config.toml
num_hidden_layers = 11
hidden_size = 384
n_experts = 20
experts_per_token = 2
d_expert = 256
d_shared_expert = 384
hidden_act = "relu"
moe_layers = [1, 2, 3, 4, 5, 6, 7, 8, 9, 10]
router_score = "sigmoid"
normalize_top_k = true
routed_scale = 1.41
balance_loss = 0.000446
balance_bias = true
n_groups = 4
groups_per_token = 1
shared_expert_gate = true
init_std_router = 0.0101
lr_router = 0.000503
num_attention_heads = 9
num_key_value_heads = 9
head_dim = 64
vocab_size = 32000
norm = "layernorm"
norm_place = "pre"
norm_eps = 1e-05
positions = "learned"
qk_norm = true
attn_scale = 0.125
tie_word_embeddings = true
parallel_block = false
extras = ["capped logits"]
init = "normal"
init_std_qkv = 0.0405
init_std_o = 0.0331
init_std_up = 0.0405
init_std_down = 0.0202
optimizer = "soap_variant"
learning_rate = 0.00432
beta1 = 0.95
beta2 = 0.98
weight_decay = 0.034
lr_head = 0.00527
warmup_steps = 112
schedule = "wsd"
decay_fraction = 0.787
decay_shape = "linear"
final_lr_fraction = 0.05
batch_tokens = 32768
max_seq_len = 1024
doc_mask = false
train_tokens = 353800000
max_steps = 10798
dataset = "wikipedia_en"
Below are experts of layer 5 (counted from 0) of a mixture-of-experts language model. Rows are named router (the router's row for the expert), up (a neuron's input weights, with its number) and show model dimensions 192-255. Each number is 500 + 40 x the weight over its row's rms, rounded and kept within 0 to 999. Numbers have three digits each.
Before each expert's rows: "gets" lists some tokens that make up at least twice as much of what it gets as of all text; "comes after" lists some tokens at least twice as common just before its tokens as in all text. This comes from a sample of Wikipedia text that the model never trained on. Tokens count by the router's weight.

# expert 1
gets: " the", "s", "The", " The", " its", " their"
comes after: " of", "'", " in", " to", " at", " for"
router:427568502433444496490503474539528470488493529421544465485479519455542504522461544598504484476494494450570530476515532472512583522454483501499464513543562504482444482519506471406498561520491468
up0:459504546468530448464535525523424471544571480536519523514515512502537482482427479550534479498471520562412471558469507486532435578457499574491571463542495471509412431499536500462490510447576417
up1:499557539535475580491435504493492457453476487458573547536451528464544546476449524418538493444480534527490487497505493462484526503497455456467467463497533502468532542540578500442463541501456531
up2:422496441514449449466507444497549462478471550482503465527473527524504459413476564505495525484412565599478538434534572503603540503468436532537575510566484440395531501420504476410517511555410488
up3:480507504560528467457578532475529517444471506446562484465516452490516520527569467523462449482541585495458509469485492473436505503508460506433473463513471447398415509444490437441473516481458513
up4:456564467464470531502554441566505488431584439462518473518538468505471491396494514522536420442548469543474515511470466512513548513517486555455425459518516446474493466535535510423458510489548517
up5:518575470544497580466540528520490577518510470478484511470481475533463512595476502481450547469483493480507444478563515468498484526447445436456500490432533519511461421519494486471530448445478435
up6:505488567510439520502549554585541514592427485519495472519495421556502544478496455531522489435519448503476485503528518541506507504547555505505469503493461446397495490478529510580499528486482496
up7:517438566461473454501482456536519539478452482453487463535511530539560488499496463508449460522520492525531465525533552504452598489478466469442478495455515558493555504554472468488543536510562420
up8:540533508534430430468548567492519551501518458502487550521537492519497536438485551458488482540422496543504502504498509452491476479509421488487504536505498436539510528516468437468455496482597482
up9:537604458477508527515501466537404517437489475487500434497519506495474502545516448487516453507473473505527489496453474493501491433499546510486520514496527533504544451549551526446573456485566496
up10:549514503472533468487534477493460399472519520553529526442498453433543441536470479447449516453462581430465481430471484544578545494453559513525539548462466512519493528552441500538471531463526515
up11:419547502488512490470518450458564544485498447442519489497451482488533555537546489501553475486508498516444520479474554551555513559446501528444500439531484485517539449574535550501472494436555439
up12:415484505536439544483571484547534465505502496495462464552496471446523446486521495531493482461495490445485515507496542550424485433442482451513518482486510469414556453515536517443548393470527501
up13:550568457518456467470563512457501463452501573491548560443467481438482512481524546433575607473497475478531474499517525490495486530476505478523491537513457532486455464502501479475520490444403509
up14:554492468520491525509411482504530479495537498444469433494461495595466523525531578448639508512536456494526496502463564575456534505556509454515503523531452470524453495563498512503461473466440451
up15:539476483508509480491539436541476535466468501477537487487492636524504491521455538519480480448499550483432521478494581492499546571589503533461544458506527408435469475521521478528493475443486504
up16:459433511566524469540502473502509520449501469473495477513502541513424487478554504551506504471465490528467500484580462487535535439534486449494536450497523472458532451524546518428525509451500459
up17:483476525520457534487516480491500555557398516553516459486515552556469519594515511501482487510514504464498455553558508485465534454378396554499512489490534506467486494520540469421480507542466433
up18:473470519435553504555555493413486462523516586514535531512519480522507590481492500489506478504463460511586477519463560433499538463483503400524502498477541468417451514578528532521528561464463504

# expert 3
gets: "\n", ".", ",", " ", " The", ")"
comes after: "\n", "==", " ==", "===", " ===", " ="
router:479517549499500446523416514539535576515524468559428520500482440444546573538479445518505496452531443521471551554424459440510502541441528401492503522480540517497526486474535551458521435530505485
up0:498540518489481545463516531476512527507472532514440533441548470482491530526558469500505476470473527448504461443490452491471526499410443499493436507502484452506483527511455511526547542469532531
up1:506495509553433428522495428558496489529547549597476423518493416483494528504529543507488467467463445456569441486438480556473484439517507567508529477441435597478481465475432572495510481466500482
up2:511442544543525472524446434558534474488519486572439585528489482559551577462517480449521483461488474576433508511481543514535491492492513432489532470634516536431527482445472540555466526470493505
up3:507463512477421494535494534581454555524459503498532507517555441480469538493522512549477422414503533473466456513469511455437484499541538527501518547535420517479563526492488489555530514502529507
up4:526426579485454473440569523521463516473529494485484527545436611537541528553456530452477447465491480601500458544495482499584504468531427548544533495500524438542490474518484481456514476494527452
up5:469513493517483472567515474592489472476497452478492602455496503523504525470558528493448497509532485570579509489535429533538489489483461458430504442439455438498454461578562544455474529474509561
up6:522516587483478459589394482526528489422517501474552512507550538468471570535419492472503479514480527495428480524497559453550499543513503558432432548543526455499486496477460538409498488526534539
up7:481581544431416477442478516482408573517439528575531471538505471479599482527505460544545504491456481518500481562439543493480516527464491537503493542489462455459525497498509569435523475526474565
up8:490442555529470524518507506505470490512594462504487481524498494464420565508437560508488409486562525475503497498540510545519550515508556455487490554534460585456499537549523522496559455484492540
up9:521451534526451507450507472515494533503520549481447458513530406543464467514555508506493502522466511511512594503489472491468586561497517537511507538487471505476489516478462519453562494447458459
up10:572553576476473499495519440522502458451534561400493501480513543458505457518478482537485484535520480595555485519478480507521518464500481535449434559492509522554442533431483482545518418535550488
up11:461491593504482523492483499527524493583422476519585521441480424477478561434471499418471495433471461499547603537486523452477479490605434480452492486496552464466496517484539556568494545488444499
up12:535525501480537466505482514479500511455539438581448436516556536486505532578416496513460500466470497442532462521490390509571551478468461454517415504488511543467484489432428526539554466508484488
up13:503510494517466521496421435526474518529504513544483562494495561586586442473475451404500511489481540639540499484472597463506485487528469485399543470522494533514485477493568491553431393480515405
up14:494518494483500461456560485505448508561524507499546487575541474481484500463565469464506491433517538475532565512527429505517481536443518472433515424473470532473480500523533468448517459432494480
up15:491465550518530520461521471510504553524492509515594524487548502471461541509497521518513521500512454544501503499492530509465535505525430507510506525502468536537572552542530492532479484458512474
up16:517498460479512434561524470541517520555441442490425528511576535515507546504495530489470583570534478563508494543468509459567554469444558485462565544524516507480506589474546510516488495474527485
up17:464444501399498473526495491547511515530528443455533514554457483463483492474434539410520515502515476474548520528473537451536545413496497529477499463453512589472480511480456487559542556550523477
up18:538426532480469413470499473532492519438488494456514454516530514447522556450527521499438480504530478494466477503468461502402436447437484563518501513532470498506516458598486535524510486440551525

# expert 15
gets: "\n", " at", "    ", " †", "://", " →"
comes after: " |", ".", ")", "---|---|---|---|", ").", ".\""
router:498543510491520527501483535509465553494583444599483517487546528417540554504469517501438558480464537489517554514452473480527549538489536521492511446508409490510532452535619528476487559522477480
up0:549513498454528438560454525515557502550587543607509522508582471484582486530510438484426478523532451472552509434544456536578439516538513488525451499551568527468472499461509571553523551549591538
up1:617394513531517461477459536537431483520555516441535445432534475458517531511446532532542492517500517540536486468429509440462594505491495463576503434424498444536428510435487544446484440488479527
up2:534516547466482494486528491524454529476524512539560435505533587532554449535520540493467450453493506448505471594449535510561519451516445491572516534457520503438587538541538496513514498546476492
up3:476567547406494543552503521533515427484473480473498462545495474475479458438518465552513553615463463516490472557488448549453534461487446501497503533488460498521522506540516559522488539474542540
up4:464497533572559522519502531514481559486535514535518500521476513450443497443542505510493534508510523451466475476490536478473493498532439489554518480492419481447585459495513458474547494426465531
up5:448491439474475471486539507495497488479596422521435539535624459477521452504483499442506496467524569486499461494476496507476487508465515439504533445598508521533523551500467527514514583459445536
up6:450456546486474422546551488519528512504512445518485532556501467518439553452516483481526435488430515484519493518526479544579511518467508507416491495569585533458526532417562501439543472495517375
up7:462452505464516483546535408518518465458550525584475533544471529448529458456491473449527517495435544459458507447462465515539486447474533495511443468551498457456433506480560498536545545472542438
up8:542492520489509534461558505489441579538475546472529476498480495501440536486517487494546550441461463518449547462486523496493531550449463451453464584541491595508497468561484481436510484474494499
up9:554507569546502469448565536558563538535444525539518539472483417560462431514511483500480567516464548473520481512509477486509478541479528442550509438508466526460446531504529438525421479472541494
up10:445554464495520504546502511513480515463535526526519516471478490523519537516460431493455457465531489608513509479412505503531535475511435470482520457527489474467527515510503513492531536416555480
up11:551472508502549461499475550545554552502498463515559472480465454431536488494487490509517493463476517512499526587435544552559579505516502503540546491455520478464535503482447510524513508504496524
up12:434486534484489503505547524537571491490586492462540535465461429523455477530495462507507468486467448524538490496443509475465446478524460539487458495471540493530557513450519542515488464469503499
up13:484457448483488523458479505519430442442563540462552563552516499468485503531505434456545497512463484517471524536488536485536533544418511467510529518520507455550465521431473500522438504470435462
up14:416461493535523560502553444530424490458519517476514504482464517517519522511482442494440440482461491412496477450514548461504502519494501460464515529465461502511507533450471557488392502496539538
up15:451549458524519514518508500502543501478499509601475458444506437495554472482505534488480516572438493495555595554527483502547520497523551498462517519568441498491544457452519500468568485441467518
up16:444437592512508475495448517475539528498523506532464495502561536624485445491551527498545543482451487479489509498420518521432571431536503496448594497518389447575559545552455584532478519495418521
up17:557507525475513547441535502569454531437482475511500442485534532522484508523537497554601507441528474567494491577521530556524478536525497487532478476503536496511442476440589533534483474518444496
up18:526565561456561425434497517517540480520470562556478523502506497492458524533544557503493575589575494453523456426449437433526526505506470501593537543472491556492441456465533451464469497475502501

# expert 18
gets: " and", " was", "'", " he", " his", " it"
comes after: ",", ".", " that", " it", " he", " which"
router:518527530528492468479473507540535516524478507455517460500494453496515547533485546441504444465443464493489498486504521524522536510436551429462509516498507462493543513492540487527527493523476539
up0:554533512478527558422552471508550540445555476429549489508544499497506479410507454428537525539485428447541417521521545488457512515429457460457562410471466538499559419487478471509530532488404493
up1:491484513493532526514567507582558465481445485401531479526525513437483449471493571478499515539542485533450491400535556508511531497513501439590595450516506409454564513487441461446524482457497481
up2:505440465593468441501467415469428557452479522537521501624442539541455590487576493498483556538519467475477566499496514498527525519468472519501508493517509427509476546485502452423536545482459536
up3:544508481442431472471522491496452580513541458513475518514519574520565464504533525526522539559541453529544539506537487514525499521456514486429501472521546564530518475529520474531573425457444565
up4:531492478539456528579458482580500520508518497552566535591447482501484544485508512446529468455461518447508546506532528463435458488501517451533534473538547515557552503424462478451549469531533501
up5:535543478446485598496566541499472562471524577546404422453483570515552500474517490455467562455480561496467493465455533530492383503500505486469495460498446426458507430494507472520481482461493519
up6:548501515524558515481452527548499536517472441564476501538508455512574493443570535548556452476499488516491515477465536461512520520480490462492564397501439489451525504539485472531545458509505510
up7:494526579391504528506514505588541435532500476489574417465487479450451468463494477579552540469528536518489537416483560487465539451463459504536498499460509504500470495564459512501557510529495518
up8:560545483499508494530446462500460440578455509526441491480575434500477519535592512460602492434541495474512491479474522511488479476475483472532517514493545472546500526539351483526407565461455456
up9:485534538448430571531509467499498462516507465489462487541423461475554509499524537546446511449446509463496483430451517470534567514494452493467527476492479492487579528541511525529479542467483523
up10:468528422534558530473521438503564492519573524513511420453557593480529536506448490525428500519506468492442455385526490547499552489535461478520489538478561439465526605585536433505499477531513444
up11:582495526498568492482517483528559487473551455501548476492514462496448496502510534602483509432515419524516467458484534523439538580560567525443437537517476502489514514508500549483508527524480401
up12:551559496526440508529481462465505474502542566486503547411493474570494474556488560520547509517477546475471502501505549567449494550430561495490474549463494511436528453493553470479509480557474424
up13:454550472519516511523526474573489544432475502524640518499509484470485452508485576552472498473476556546495558517479553567423494510488465501531505486542596504495541520481480474445504442482542469
up14:437469509514521428442481520466545497530483532480494566442572566501463506547408497557571489420443524505522444456556529535532495528514448563503480530490502502567509505496483483518508448461461473
up15:468533542508459500521584443517473460501436470461503526507502490528549464575484475455493461467525468579498578493450556519576545538403514460491506511502471491443499467572513501549501505551459448
up16:515530507457459467536466547498515436419612441535450457510479473564568518561554463522512496463466500535501469440495464518508540573436466481506491488464470516573520502446503504500534488433446530
up17:526479552489521480535541481494543542553505531498464538501459485522477526553537489505496439443508499494486493489522480518492461517537502481528524498459514470444439495482529562539478460464446498
up18:523534519514469555519537406499528431477551477495562452451549456509416490515491496504546529519472526564553530478501510490504485522387498470467502560584506467473500471579540455470528503485498567

# expert 4
gets: " ", " 0", " (", " 1", " /", " 2"
comes after: " |", " /", ";", ":", "|", "N"
router:509545525569542472517443536482545554500488447491487426550533525509516500370550543484424494510437477510471502556501489461532494510513620532494501479446461469505519423521535470616423539540513472
up0:475498548516557458461524508473461476515555410537503513549475454423482610449498472489505485538474498535424465555527533544532516548594517490502542476506519526545528517528505501576530525541537472
up1:518469532534555536455579530474520471511511452423537437443534560478490563497459447466509554490522475545539461477470510526481479494507490496491486456472537514480515438472558541510508500529550408
up2:530476566502512521438491519538489475497500503463476524472577570439543537468490519461495532500554551494500528481502500515547498420450411470499558573469516527456539459504509503580458453524546497
up3:484512505518515418522528542530520458543493565432600490485574469457477432519479542507434478564449524510519497472497541521507580456480538497561471529486453546523495494491481562513447529524474559
up4:606464516492508449469513553468527505550501469502529543503497513528507519463508449416533496430554568436442527509585557450479442542456500510462539452479503429466493498546508486502506578519435484
up5:504503457513459491495559489526542489494513575405485505506418540457513458465487544477462433486505556555466487496484429519503489584503557544517535446503526522509530581464507452531445500575510446
up6:498548518549468510509480431527560500551487506521478493487484491535595454529466551509458483441512487511561481509514431481548539484472525451586473546542496486505486516475519506480461459513535510
up7:529450538456515511504384530524461584465492470506503545511515636469493490521512455523468430497453531541538519502418539551398508479480504491513587523489484529516489512519509451471512465479527459
up8:491492468518548510516500489488531533502503492466526496546471540505550507457540524489439458488462512429558472532501503489515550440446499543472480462512492501547464484508540518553488514483482438
up9:485517496498532500552484503503480473502541515512543532604455501489516511495525485452519481588529533488475552508448451518554463457470489463464480575586493510588502423514473470505528481506499488
up10:539600478476542478572567517527548452400451520597508494548487502522475645502555546527473512535468469471504454558378533565544487461430515523410519513505417468486569524501539446547533549543533512
up11:487507477442481433491513580550382586566530447517477513512554421504479523464504520509505474572558523439525486467454485530472529505494551463460506456539479567500462507530514520514515439449488488
up12:491504546476496502439485493493561532409428510449545461533498527460547538529511487519525432525607475508451460506503489469491499455437502489517524498479479508530551477478496502554479579522491483
up13:544470520544443478445505468466473522492475487479492520528506517501524484478485492529476437509541449482510607495470496488484525544488530426452510500506425536498528500503513407470498436475565545
up14:490526551423529448497483486536458522458505476512465462501553522481509592532489481503467527483584452516517508520474522494488421515547547475535549496584532512428532541533562480517515547469578510
up15:549474531528469525470456504541505573422534510414450470469509542529574491479536457518501528459482480504474436477546428428467497547448471535534583459514475508454496405512529517474516509507498560
up16:523536511513517531491537438445493540416420469473486572506416458517506489523447518521421501514501504564554574543533543529533536523445463471499574474495499564465580524510553472477617455525443527
up17:474543501445539489451504473507521469521467460495517443474525533562481498506552489588470473497515519469484511516574492403557495536499552463553512511466440508485474474482512535484517518461445455
up18:486536531538533540500530477523539538526514487517526524580566498547552546534491588528492526455508419482540444473553494476533459424483520551518474492535426556463426483529510528468406506488479536

# expert 16
gets: " of", " an", " a", " and", " ", " or"
comes after: " a", " the", " an", " and", "==", " for"
router:421527501499488463511461548509481512428510402529462509526437475475517515506436460501487505562501479465476536508506403476549487507458535460536449570433522557590483424528491472385528531398484424
up0:411477464513561458517500472535425482474462468518492575497572536510473529498433492555513485523572416564566601532455436474539494509500504609508479505512504480466466471462501496495465526512484486
up1:482467467537512483565526487552509511479517460540440488432492445471581500506428499469529516540431468424532500491448401431500546501503488452430482549468532451493515457544485482452504501486509425
up2:532469491545502492505661532493503476529481506512506475478493477449512536470502581513475495455505517489436558477520465467511538517519506478522504446482558562525427504506522541501476561532453510
up3:496458482534488474484493515533502493519554545504481513450526518514562470439494480436529514498485447475430588411619454453512563538514468476514447481437525506440458514458410462451509543453525465
up4:529514426528583474482552561502417547525530466574540460445525525511506434534466433473493511433450488467478455521539525528565506517554531522470518481515498474536501415533463505567497531519453504
up5:490480496511441535541579534491445578536488495474588603536482544501491473491500468457587448532495519460481515487494475481505503484471474494548408486447540539514459403494496499457427514528464505
up6:451560449482566496517560474447528470453497454542474485486458513455521515471486515467518486496511450524522523476495482532541563495524505525582475483406524549492472464496441535509538469556452518
up7:525504536567510503582553421509537530481443418504519488536461452463473509458500589493534566509446502512499524456448449532489523511492556520539538509530521535541452524425473512539528423472538441
up8:489477487446445466509477455484436419529494495525476526498443523499470458478464497484469480457486469523512573496449367447484492509496577532549516511482554472420446419448442582507542488539514553
up9:548498437499532526502475489529460543444480499486536577570518500502457553514548554438513528541485531506525523503562463474528505537580501454488417524483512459479473488508538539477447469533446458
up10:515534488573499571512436492535501481487530487476440490398479562477435550525499490481570487562487531517593445505557433496478377545456498514517470499436484518487538471549536476533480517504481490
up11:428582490506549567567524455515493472505479416513578513513461444422478506453391521529598438525446461570466508461433484486489495542469532445527492533427492495490489518525603519539512478595508488
up12:598473525496498435605441525460508482505432555543463545530514486585503466507521469491499542454434493538468485515488470468535502466545497523472497494461533524423567492495479517429398485490452516
up13:525474509454521478545505460539537490478475480492470538496456479528490444498539467468473480554542552533494532501466487411533521469490550484537538523426456545504450506505482444530455558497492472
up14:537499513497426501529476469510473523461558488584473466486461512486479484523488544503466496526491450472450460469490488395452529503501478478518460419600574581442502489547453478432531486491429474
up15:451529493485420586448533562564552548475522494556605531461399460390508497545539402469507451494550526481433468511462474512552455483487518507550487533435533491419495475510541462515434529473568551
up16:472525483499482492501427503548596621489545488458494489469499526510432481520522538488465553511580449379478486528466546451476542515506476498601460540539505514498561517523502519473540463459517451
up17:482593489487556529552528493517530514562415479475547451487509445469551533532464601451501539521415478554463504536488433474572542541489489468490483468354525499556489500505520526470539553515452475
up18:461522497544560456454488499531517543541517540483546457404517426508398483506557516508500566502486493509545418551469484443529530504544428519534429475494459488490574484464479557526547455465400437

# expert 9
gets: " |", "|", ";", "-", "==", "==="
comes after: "\n", " ", " 0", ")", " —", " 1"
router:462576483495570473474442556465530536506522416472517494479571503459508538486529506496457525428475499547510546585509487458508427506470532523511492502496478457496525383496583484465502476528412538
up0:477572475544468541479483506497501420502580438590548549472518548488471504500496530516492547526528503467394544467572437456454555575612494521532498446420510518476511409507547430493536528495398473
up1:533524521572536503470534522526429465485522528533467469503533526520517484539515528517439563436535459523533577494555460513537491511504542507473448531474427539522491420483509481490517595496482540
up2:495453543533549496556517469544554535500497476488513519524538541447462530448453550483425542490493540479477548506483530512526473502468494465450528456481619480464469515424471481451492451491487450
up3:483555456502542451479530516482524476454547454521508489491523549441533467578503498483494503488523432518505546523443499512533596478553500498446458524523555514500537582538496467535545433522524508
up4:504580503520497530476538492532557442537480524503519476465486550616537477425510473497566484557525535496447521574437442474529542531587485472495528467472469571540454554483519417494521533493537533
up5:470506497579580516468462476552456485472481493496525494492467476465451481506490522437530514497555431566537523551571592450436508447476462500482457503531524455529475532520515514516514483563496457
up6:472478470512518464460567513525612414519452418409550527458473442530480511561503465448490418493491512540445468503554511503475473473459492614500527569435501508513511523546531520467474514429480509
up7:511515481479531447508567508453554557485382491468480483551491444408489459466539585519451503534457511558525467487478481500490447517490506546526463512496490418529437537494505513525569462505486528
up8:545474448526538492547511455482458564511480522459484464597484464423382620519485447553500508498505473486464384515536447447494396443516433512515471484498553505537525487489508483522464507471438465
up9:446541531406511508469537492506505428473516547560480508547574520429519487529459422446471537572475501463502498525539537516480509520560538537533533489502487497437510517490490508411463463482444430
up10:499500554489501480478536525529447453490498516526492519546414539443511456551485471555516527539535456489467571552462505448566466552578456559563514495469523453468482454524528500500506473502468464
up11:534516495549533445505473510504546516378551536494584545485479502515491501436532549545486540441458568536498459582524476489487514463480506473458407468511515445426556486574481495469544508494483516
up12:552537507511546482583514540554502502513451505533496524497492433528517513496565502501505497505442534385514511502500466490497525497525523507506518436470484519557473542483537544421462505493438446
up13:545583589491522563585463453494513494541472449510514460440560510419521516538509474512531490530494504495551461520440454436435536469521507558549539532535487456500510543598484472515591534464525443
up14:491532495530520406500512506434535449445501472504556478495551412497442447447468540497547497486493535477504467576518494508568530526388509477528419505538565506462504492439543578475425460526498441
up15:429584531465541476472536482513489536457529523494487465472495566512534545553491513541566483488450483469418409557510504537455446532516450467515512493456494506458479491450511511520483510445505470
up16:479492442515486498519478497528486498515502482449541470511575483459518624463548496463488485553548490554567490480501523540546552570498518496463482460532549540455459460479492500544481515557493528
up17:495511469539454453559552431475534476585545514543475517514538512456559552461512497473380507450542431498566488498479507515504476533518471555498532490534487571512533455468496541436561509542489428
up18:493491518537515543481531506513484488474508404482488462536507437522517508416419503503508531477519480556448518550442552468462487528451545451516479516451423471468451475473503424501508479540557482

# expert 12
gets: ",", "-", ":", "),", " 2019", " 2017"
comes after: "-", "\n", "|", "–19", " (", "born"
router:485546531509521514452508550446497543507564490466517536497513554486553500398553532499427472498466447494489553438450486466483558490440513503560534509502540557511456481509539417441502492534540488
up0:525457484474463518479574425503545520494510518397527497514520510527433442460557527586489456562441529517546537511424459481472457532413525467553528507539565456465434491503542483529527461529568488
up1:524429420481441530472518498491493563482472463489524518398509531439513460485476509466485551470533536521536460508457409495494563586548466429517535458487500453571534445493541517468533455471520477
up2:460569506525459504527515459462446454491481562557501579415504487486527477458630551536501385510470449538519504451498530450535502437507465475481548552512564540474429502466493524529466554502480487
up3:470558443477536477398478606616527464489511497474519543455525476444538513478535503478516473500452490485537508513566486508480535549432492474553583496458478487503492470515445536485535551498542449
up4:510451517573470505502491429517445456480488500482440454486551567500523472467391514470512508516551500535504524471563519564484491504509466525534528564443482482509425479526518409459476443438540484
up5:541500509596562511513466545494478488525449425495525508424489447498495430514434462475497484514521518450556475605439499505505561559402543479537468444493483522457474488466417473529447510464492565
up6:498546494438487544465488466542494449586521531499535483514516579432496548537538530558542435519504569504561489491498544546479461535512548515505525507504459507573597563432496508538506553484584523
up7:481488490488554566522373537506495554574530525522412481558463520534488530398545482510529476542422553461482566578496500484436441498446425541551501483560540546522489504484529462530479487551565497
up8:566486465514508568549409454477540508461533566453521543463484487456496492552446503378454479506476550562465492440441563457453479504473431520502476552502534558536536516536512531518549494439511436
up9:463517553468448464446500535473543548481475554427500510476539473483521472509441580448387525513495486568512482558505479488529525483491550493569564491494510512484459525467494464492524477430551541
up10:492433512485458478458505524507536508480431538518510451528511514568513551516499459543434484501459501415550555557518467530516578505455516506529471471505585519512524469436568433592540562519487439
up11:513527525495388438501579504576555535546558470515586491490537527486480538487515469566523447514521495537479446533506531429512377515527549519593483497442493545545449477527574509497510493482471481
up12:458482513495425542470502476544434508495495473546580506517475531503506464438591490474503521489426444513455553497484535517394471452479542623526525464498553483482486542481491555512519391514504555
up13:476522488523477493479489518534511469494492470474484520475563514494470482549537593492469511539474471568491514555462548528500423518538480536537466477495429523493468590449513483502566478536510473
up14:500497538558503461522530481580516463465455455546476480528489452447496512470578529492513550525495483507466485483461491490440551490476562460447451493453461501502495385483481545474495502482493565
up15:475551467393496535560492485517486473480475398574479507499479515467464537536536503556468523493499537538466514485500486503464488505480467464467518525531467489574500493496495441565486500468447553
up16:531530528457463495469440540480528454481449501533528510485431526557542535494508546509601514470584546515471518456509461468444590471501478508538473506504462481532501633521477454516485506551495473
up17:555519477525464526490540494551492469523504494502477481498446445504476470517550525508487480490549481494477569434482533535480542590480513450470473539507555488463456547480525482446372552492488560
up18:497576534513486443438460487407498557486506547538567536492481510550419510533574459578486513515390542533542511439465467529520507475501497520474489494508469538492495496468504468492575504475483582

# expert 13
gets: " a", " of", " two", " on", " one", " other"
comes after: " the", " is", " a", " with", " as", " was"
router:506516516474488501512494485532523469484553527558508454531505512496539547502499505506400530517529543467515601530457451467568517506492529501494507566436501497548506448523564508482518524492500493
up0:490539539454466495549487454511562532501512563497486493504490548521492444519531471554505481465558530458530489525494476434480514515499477546477514557439509525479558465465556472433498495516510499
up1:457525477463524518543462555453468391570516484468534489553504522500533520510525477553424456460511494592520454461569520467534519506533490524524556492523401469546534546537558521538374524445405518
up2:547474481447459546471397553514627462509427553485478485485542504479495575463504486516491538500469487462492491520553605447541523423495463505562490508526462489435578463501442483469472573489523494
up3:492544464569531487520491434539511485496470494459447461546560531483460510462486567545507378442435556563472508526538479485515480512476556497544522431511537450523519506553510580527545530462466544
up4:496531501516477510366507547544465454475484470524515421559481411445506478550487569460485522498486508511496510478446516422535469470466533432442471498514461556478515499501463593489475528473491456
up5:507527467462498531505594556485476405478490503429525477562515425504503460526505534588521479465457483528473517514534498498457527553568494478551453554434473509536530449485430489439523559493510473
up6:524515513531444420493474510518488490502532520522569447443547510458496441458544442526520461485454554507515542554516553544476480539451514535569432391454518515451473473509509473577482498491455536
up7:388547465438479486554493565464501465549475469404494479515458440500515495529489437528490489567466464500473584436525468558508508447448512534503559493457434530513550539494507468554461411444498520
up8:503485522516520515459505590506509448501546538458573432575529486528476500515535523516480500438523496483483512410552496494488530494446473521501432523551501492493545502510486547504536508533485524
up9:472493508465408464551480480560515501523525497491538411481547560534583456476479509489513486486574473555542499539483485529454509570542487510494504520397534598527505449521448543446527562524498529
up10:534474525585441475504455525501539449481540527420532476499467506565491442515472497518496492544501473501565578425463359471551440443487550471512529510468485496496420482455490526507503515458506513
up11:508500504441559495517489472513470467550525557452498452545529521532493482487512544570472538478494570445539540506444488527526501517509538470504449489488466480519468507512492519480535504511528487
up12:563544521452492492532521545494552553505564562505509520548574537571483534540505472539555448579562470521488541489446472528481536471561544450547473459441493492482443469536561530522486504484468524
up13:494486521485531507491501515532520519496501541455511500478427440485477524497553486478571477476561465451589524431521494445484414475539483468551563476462464480503487521515467543512527500524496479
up14:522514482437541444516517466479634516584485469507524443509469482489492494525452531527440461416545466499535527526480516475575553558457472479462501460541445525563464510451503499576452426490430541
up15:551458467541538442548507511545528449484428554464465423437528523558554531441490520505505507523493519485481590466434468528483431504526479490493481530496547513495502479548597524477587481536559455
up16:491443440503462556487497485555482506518462543530515461500449472476469520476473399523514504525501556460544513563444491436471526543532522516531517511551493463548455497515370478520492395491464422
up17:458526511473578476517506550418480538522509532466472497493558452485459482506469538509454449480521465492557557532481575452527593570499466421552471441449468503449457495480503508461478514490488445
up18:405557510470477576486475511532482516545447497505506512545521476494497511507421525559506543528521500505504542475443500535523570563487499485436520570482477589487531520445488415471445433459478486